config.yaml
n_layer: 12
d_model: 160
n_experts: 80
experts_per_token: 6
d_expert: 64
d_shared_expert: 0
activation: "swiglu"
moe_layers: [2, 3, 4, 5, 6, 7, 8, 9, 10, 11]
router_score: "sigmoid"
normalize_top_k: false
routed_scale: 0.816
balance_loss: 0.00219
balance_bias: true
router_cosine_scale: 14.0
n_groups: 8
groups_per_token: 2
init_std_router: 0.017
lr_router: 0.00318
vocab_size: 5529
norm: "rmsnorm"
norm_eps: 1e-06
tie_embeddings: "early"
optimizer: "muon_variant"
lr: 0.0099
beta1: 0.95
grad_clip: 1.0
batch_tokens: [131072, 262144, 393216]
seq_len: 512
train_tokens: 808300000
steps: 3285
dataset: "wikipedia_en"
Below are experts of layer 3 (counted from 0) of a mixture-of-experts language model. Rows are named router (the router's row for the expert), gate (a neuron's input weights, with its number), up (a neuron's input weights, with its number), down (a neuron's output weights, with its number) and show model dimensions 0-159. Each number is 200 + 20 x the weight over its row's rms, rounded and kept within 0 to 999.
After each expert's rows: a language model's description of what the expert responds to. This comes from a sample of Wikipedia text that the model never trained on.

# expert 7
router,213,194,198,226,210,202,187,235,193,204,235,197,247,186,99,199,196,168,176,204,201,212,220,188,199,190,176,204,225,155,170,187,220,189,195,192,214,241,188,206,215,218,190,194,208,213,150,203,219,205,207,201,216,199,188,229,137,187,171,192,218,168,210,237,195,215,210,214,208,212,189,214,177,213,188,172,185,211,184,194,208,207,209,187,202,188,213,192,212,211,206,194,210,210,183,185,177,235,192,211,175,218,189,215,186,212,175,232,188,165,224,160,188,213,209,202,218,214,206,198,197,223,184,191,219,223,197,185,202,183,200,215,225,191,195,190,206,185,205,204,217,212,218,213,187,186,208,201,222,171,167,171,221,226,194,215,195,175,214,210
gate5,169,217,184,177,181,173,190,214,176,201,202,205,215,199,236,188,205,204,178,219,190,216,206,205,190,200,201,199,207,196,171,201,181,205,201,183,209,176,218,174,200,195,212,226,205,222,223,244,179,212,177,233,193,191,195,188,177,219,202,228,211,208,158,202,213,211,177,196,205,234,174,215,197,193,185,206,229,207,162,199,209,212,194,213,209,197,257,176,178,235,148,224,213,211,194,244,191,205,202,188,202,196,210,236,181,223,197,214,217,167,222,229,185,226,178,202,192,197,185,198,174,236,194,205,192,219,196,158,193,169,212,194,192,215,210,222,222,218,218,203,180,178,251,245,184,180,176,239,189,214,182,198,221,193,193,204,165,172,178,194
up5,227,183,206,170,209,182,209,189,194,183,207,225,194,222,229,230,234,198,194,202,207,172,209,208,204,205,188,224,193,189,240,191,176,195,179,162,198,232,182,197,171,223,201,227,211,166,207,228,191,176,195,199,213,204,227,166,209,201,193,204,229,262,149,215,209,214,181,198,207,176,243,214,174,188,200,186,215,199,199,188,207,180,212,237,220,200,204,165,194,194,198,181,192,175,192,220,230,168,189,191,216,235,218,199,186,222,198,176,180,154,216,194,193,188,229,176,196,192,159,183,227,190,203,189,201,222,201,164,214,220,239,210,186,180,180,208,171,175,201,212,191,205,186,221,179,180,194,157,210,201,207,235,181,211,195,202,195,200,199,180
down5,191,199,215,179,214,157,163,224,198,227,205,199,168,209,209,228,205,213,184,217,189,226,228,213,197,175,207,196,169,237,219,198,185,219,200,170,212,214,184,189,212,188,181,176,192,197,234,235,159,143,200,227,193,207,188,219,206,211,176,179,187,220,197,224,180,239,190,176,186,163,207,235,229,204,189,211,191,174,206,199,191,207,183,218,199,195,187,165,174,217,238,203,180,228,163,229,227,190,227,186,190,192,216,191,193,198,219,211,182,221,210,210,198,218,210,225,177,197,196,227,152,191,216,186,177,200,225,181,185,239,203,193,180,162,176,211,209,203,209,219,238,220,217,205,203,200,192,182,210,181,182,203,168,208,201,175,176,194,209,198
Description: Commas, "and", "or", dashes and linking verbs "is", "was", "had" joining clauses or list items, as in "active in politics, and".

# expert 61
router,184,180,159,231,180,214,187,197,197,205,200,199,198,196,169,205,183,195,220,236,197,195,228,166,198,216,195,188,213,156,184,225,221,177,182,207,212,210,173,210,181,204,217,229,164,216,177,241,195,150,241,196,215,215,195,215,177,215,187,191,212,195,231,217,204,256,190,180,209,184,208,174,201,207,184,194,184,209,183,179,196,175,194,186,203,211,201,184,167,180,245,206,193,206,236,203,162,199,211,189,174,224,219,189,167,229,218,171,193,159,206,215,196,216,219,200,189,206,191,226,195,200,224,233,240,173,185,209,188,214,200,200,213,201,210,213,221,196,237,223,229,181,218,187,220,184,224,196,204,216,203,189,207,177,153,188,180,197,201,189
gate14,175,194,183,207,194,203,253,164,193,223,224,195,224,199,187,185,218,192,220,220,182,225,198,229,230,161,194,175,213,213,217,189,205,195,212,175,224,196,197,174,177,213,192,202,167,182,230,200,171,215,226,198,191,204,208,192,231,214,154,215,220,223,172,194,183,198,218,205,253,186,225,174,234,194,182,211,196,214,252,167,170,214,242,180,162,217,185,170,208,203,183,205,193,210,238,188,169,215,197,198,208,221,204,202,197,250,189,189,187,193,212,169,179,225,168,200,183,207,206,205,215,228,177,236,171,192,184,200,200,214,183,214,193,213,177,198,226,217,220,169,213,215,186,208,201,190,202,210,175,209,209,188,191,190,189,197,197,194,203,180
up14,189,207,198,178,207,238,187,193,212,210,198,184,201,169,202,238,202,214,177,199,210,215,197,210,177,228,197,219,167,194,224,225,216,191,222,186,238,249,186,193,178,176,214,208,218,225,197,195,198,221,179,221,205,173,216,207,231,205,202,187,221,242,172,212,214,216,226,226,216,213,198,180,212,181,202,195,219,188,176,237,183,185,185,197,217,209,224,211,214,175,238,213,206,227,222,188,235,211,254,211,206,211,230,213,182,196,231,233,196,228,189,210,191,189,177,205,178,211,199,191,213,201,214,225,223,169,166,235,214,177,225,180,223,180,197,224,219,179,206,202,175,222,220,234,186,168,207,179,179,206,229,184,180,221,210,173,192,210,214,228
down14,188,202,206,197,193,206,219,213,162,170,205,174,212,236,173,227,174,181,226,230,235,199,198,170,199,191,174,234,202,154,205,174,189,192,180,169,171,222,220,196,161,217,215,214,184,227,219,235,195,173,198,206,180,211,207,187,196,200,186,209,174,173,196,203,241,190,181,176,215,219,213,194,222,218,194,216,190,225,188,217,195,224,210,197,197,210,207,164,217,200,203,198,237,214,196,221,224,202,205,220,225,172,188,200,219,175,187,231,209,211,214,182,204,201,231,192,222,186,234,199,192,242,189,217,217,208,165,186,219,173,187,196,184,198,176,178,221,188,239,177,241,193,155,191,216,223,182,220,189,202,174,196,181,191,212,195,231,186,229,189
Description: Short letter chunks right after a word's first letters, like i in Multi, usic in Music, ilitary, du in arduous.

# expert 63
router,181,206,186,206,223,187,178,185,224,196,198,200,208,177,160,208,208,176,201,227,214,205,226,215,207,200,205,215,195,167,178,195,190,180,175,193,182,233,194,227,183,230,188,217,214,210,194,200,206,168,220,181,181,220,202,215,198,208,169,179,204,228,216,230,216,239,205,214,197,173,203,208,200,192,204,205,183,178,195,178,182,146,191,193,241,238,195,188,208,196,204,202,188,226,206,162,169,166,236,214,192,234,225,187,168,226,230,166,194,179,222,215,216,244,175,185,217,233,161,230,215,202,217,211,201,192,189,222,209,223,218,222,194,209,174,207,205,209,249,215,212,175,238,191,210,207,221,214,221,195,190,192,199,182,160,208,192,189,210,212
gate14,193,197,194,189,193,198,215,216,176,198,188,210,218,194,204,232,185,159,229,218,205,186,192,198,208,208,208,174,204,178,202,186,208,202,213,186,188,203,213,208,175,252,167,191,203,189,221,216,205,181,218,189,175,216,171,219,213,171,196,156,198,210,198,223,224,219,203,215,186,212,213,157,207,196,210,227,201,246,209,189,187,192,177,204,197,213,216,181,200,232,203,153,200,216,201,172,178,185,234,241,183,201,198,242,181,223,230,185,198,211,187,218,230,185,196,174,181,241,176,207,229,199,205,150,194,198,234,206,225,185,185,219,184,211,172,190,232,221,202,192,202,213,226,208,179,225,190,199,199,167,222,158,180,182,165,215,203,175,231,180
up14,195,214,179,185,201,203,232,228,237,189,208,203,187,186,210,208,217,233,182,165,194,210,199,211,217,221,210,191,197,217,181,184,202,195,172,222,189,180,202,233,196,212,188,217,201,176,204,211,180,184,195,239,170,199,207,220,207,187,165,196,166,237,207,201,210,213,215,156,170,151,204,215,185,234,172,203,185,215,215,188,198,209,192,206,221,228,176,214,222,217,222,189,187,220,217,171,192,178,213,223,214,271,210,204,186,226,194,200,179,207,190,204,184,193,178,185,214,185,229,195,228,188,196,162,225,232,181,185,168,210,212,206,216,223,185,199,196,201,212,228,171,193,178,233,195,188,167,171,189,179,197,215,234,196,203,161,211,215,166,215
down14,215,188,224,197,193,205,191,184,174,198,191,243,187,156,175,221,174,184,186,225,189,193,200,213,165,196,189,168,195,191,211,204,216,233,203,210,217,234,195,185,194,212,239,184,210,226,210,208,221,183,178,196,202,207,192,186,196,196,156,203,224,206,139,215,219,200,210,211,237,207,191,188,215,195,191,189,191,220,219,171,170,203,223,201,192,153,198,180,206,200,185,180,215,179,187,207,216,203,182,204,197,164,193,194,191,189,150,233,199,172,218,206,230,217,176,224,188,244,243,188,209,207,190,245,164,197,204,201,208,209,211,211,218,193,229,191,172,200,214,211,200,226,189,191,175,203,172,175,183,227,217,198,163,178,201,219,199,190,184,240
Description: Later pieces completing a split common word or name, such as gram-mar, sk-ill, fir-m, Alber-ta, Ann-ie.

# expert 4
router,185,210,171,214,207,202,184,205,197,207,221,180,243,195,131,194,180,157,196,203,210,203,231,203,222,188,179,201,222,172,179,181,220,182,195,196,213,224,206,189,198,216,177,215,212,185,180,209,205,182,218,193,213,196,167,245,151,198,155,175,192,189,216,240,213,189,221,211,203,211,201,177,194,216,222,165,193,230,180,218,218,217,197,201,234,190,206,187,204,235,183,175,217,207,225,203,179,234,181,179,200,220,190,190,190,188,177,238,180,156,223,188,197,210,202,188,189,227,195,182,208,215,207,217,164,225,185,175,241,175,179,200,218,181,188,214,203,207,211,213,222,207,191,201,207,194,193,181,202,195,158,194,213,216,172,215,202,170,199,222
gate8,221,210,171,221,218,239,187,186,188,177,217,215,210,182,204,206,217,174,214,240,201,197,180,224,174,218,186,225,202,194,207,219,192,207,232,191,188,212,170,188,175,199,209,214,220,193,198,249,207,225,208,224,190,224,215,186,209,183,175,205,188,215,139,233,186,175,226,240,194,220,191,216,159,195,211,182,192,210,219,219,191,209,203,222,203,212,213,224,186,220,189,192,205,202,203,232,185,194,224,217,170,263,182,157,213,189,206,225,211,187,221,227,228,186,175,175,211,183,183,191,179,234,190,169,217,182,224,173,201,184,188,212,192,198,190,191,213,199,205,225,183,183,186,222,178,204,189,221,216,211,182,189,207,198,160,211,232,175,174,208
up8,175,236,196,181,155,196,219,237,216,171,205,187,224,182,187,183,174,190,197,204,216,211,214,192,236,190,229,211,211,171,209,183,178,197,183,235,239,173,197,154,162,209,217,190,194,237,174,197,193,198,203,209,213,202,222,222,207,203,199,195,225,212,214,180,175,218,204,211,173,165,212,235,203,177,179,216,211,228,210,189,206,221,219,256,237,210,214,200,210,185,185,197,182,202,225,222,203,241,198,223,215,216,179,165,192,175,199,194,226,210,196,179,217,227,178,184,223,219,165,232,191,173,162,206,205,193,200,195,182,212,222,219,204,208,193,201,213,177,188,207,179,190,195,201,173,213,172,201,212,239,223,203,191,200,169,177,190,201,210,224
down8,219,184,185,190,215,198,209,200,175,222,179,194,195,211,191,236,162,225,212,188,184,229,233,191,185,168,172,185,195,208,177,206,222,191,233,233,155,184,179,205,174,217,207,177,200,183,201,182,180,181,181,183,187,175,193,215,200,220,193,197,189,220,222,216,212,209,233,167,161,198,195,175,169,186,200,219,195,195,227,215,204,174,208,182,192,169,234,177,165,204,193,199,194,204,199,189,200,215,192,222,209,171,175,184,212,195,159,217,207,198,179,197,190,170,202,225,196,169,224,194,162,194,217,192,192,203,205,171,201,241,207,164,188,176,244,207,179,217,200,174,232,208,227,198,190,217,163,175,174,209,216,163,185,232,217,231,198,181,190,214
Description: Commas, and, is/was/were/had, subject pronouns like he, and possessive 's in running prose, e.g. "he published", "was born".

# expert 3
router,212,195,185,224,180,186,184,236,200,205,226,184,209,172,144,186,168,155,168,206,204,209,211,201,220,217,194,207,220,162,169,199,237,179,199,197,196,209,197,187,186,203,216,201,225,176,184,208,226,198,206,212,193,193,166,232,189,190,176,132,200,197,200,255,166,206,213,204,228,219,210,211,174,201,192,192,171,182,201,204,198,183,189,190,225,184,228,225,207,213,184,186,210,182,203,193,170,214,209,205,188,241,185,238,190,219,179,194,223,173,212,195,209,197,214,197,224,199,213,180,198,204,187,192,212,229,212,202,201,246,198,229,205,178,164,197,232,207,201,210,229,215,211,204,206,204,210,187,222,207,167,174,211,204,174,188,167,189,231,176
gate0,209,192,215,210,187,197,211,224,188,222,188,177,193,158,181,195,164,181,177,209,195,171,211,188,199,186,185,176,191,186,163,209,209,205,203,189,188,203,191,205,217,217,191,156,153,191,210,212,206,221,183,234,190,175,226,202,180,208,186,176,258,219,183,222,198,193,202,227,225,190,202,185,186,221,213,226,220,212,222,193,217,187,206,224,168,197,238,212,188,197,202,180,159,197,184,173,174,190,205,207,226,222,194,163,197,185,200,231,221,181,203,180,235,218,206,189,182,223,192,175,230,178,186,142,211,199,151,182,203,208,176,187,200,207,193,208,213,227,223,165,189,159,182,190,204,183,207,198,218,172,183,183,206,227,219,198,189,171,187,211
up0,148,187,175,189,224,191,234,166,224,190,204,198,212,211,156,221,217,204,181,164,206,198,196,173,200,193,165,202,194,165,208,214,189,168,178,191,171,218,215,176,181,177,211,178,217,187,200,191,235,178,199,187,206,196,203,216,188,168,217,230,192,217,199,196,219,173,233,198,218,164,205,214,193,210,234,176,202,183,200,197,217,203,174,181,205,230,231,201,209,192,198,206,186,219,203,156,222,156,208,213,264,202,198,159,191,164,220,209,179,191,193,193,201,199,179,169,192,211,209,195,188,201,199,233,206,205,206,171,189,189,228,226,213,179,186,209,199,230,180,199,218,201,209,216,230,222,213,227,191,183,205,190,218,226,157,194,195,202,208,231
down0,195,197,179,211,203,223,153,198,173,215,179,209,220,189,185,174,229,193,178,173,171,215,176,213,186,190,207,223,204,194,220,214,189,243,213,202,220,199,205,216,207,176,189,200,200,180,196,194,193,206,178,157,198,204,197,157,234,207,198,169,204,186,203,195,206,228,215,212,203,224,225,217,201,191,175,215,205,173,222,191,228,215,213,204,182,174,163,199,204,198,201,212,191,202,202,198,203,189,192,175,235,163,185,174,239,209,204,226,207,192,161,224,194,209,232,182,228,185,187,241,241,216,214,219,177,193,223,191,221,229,198,184,198,196,234,202,230,190,222,171,192,208,202,157,186,195,196,165,192,157,222,251,201,224,218,210,194,194,157,201
Description: Commas and clause-linking words such as and, but, which, or, plus plural -s endings like polls, in running prose.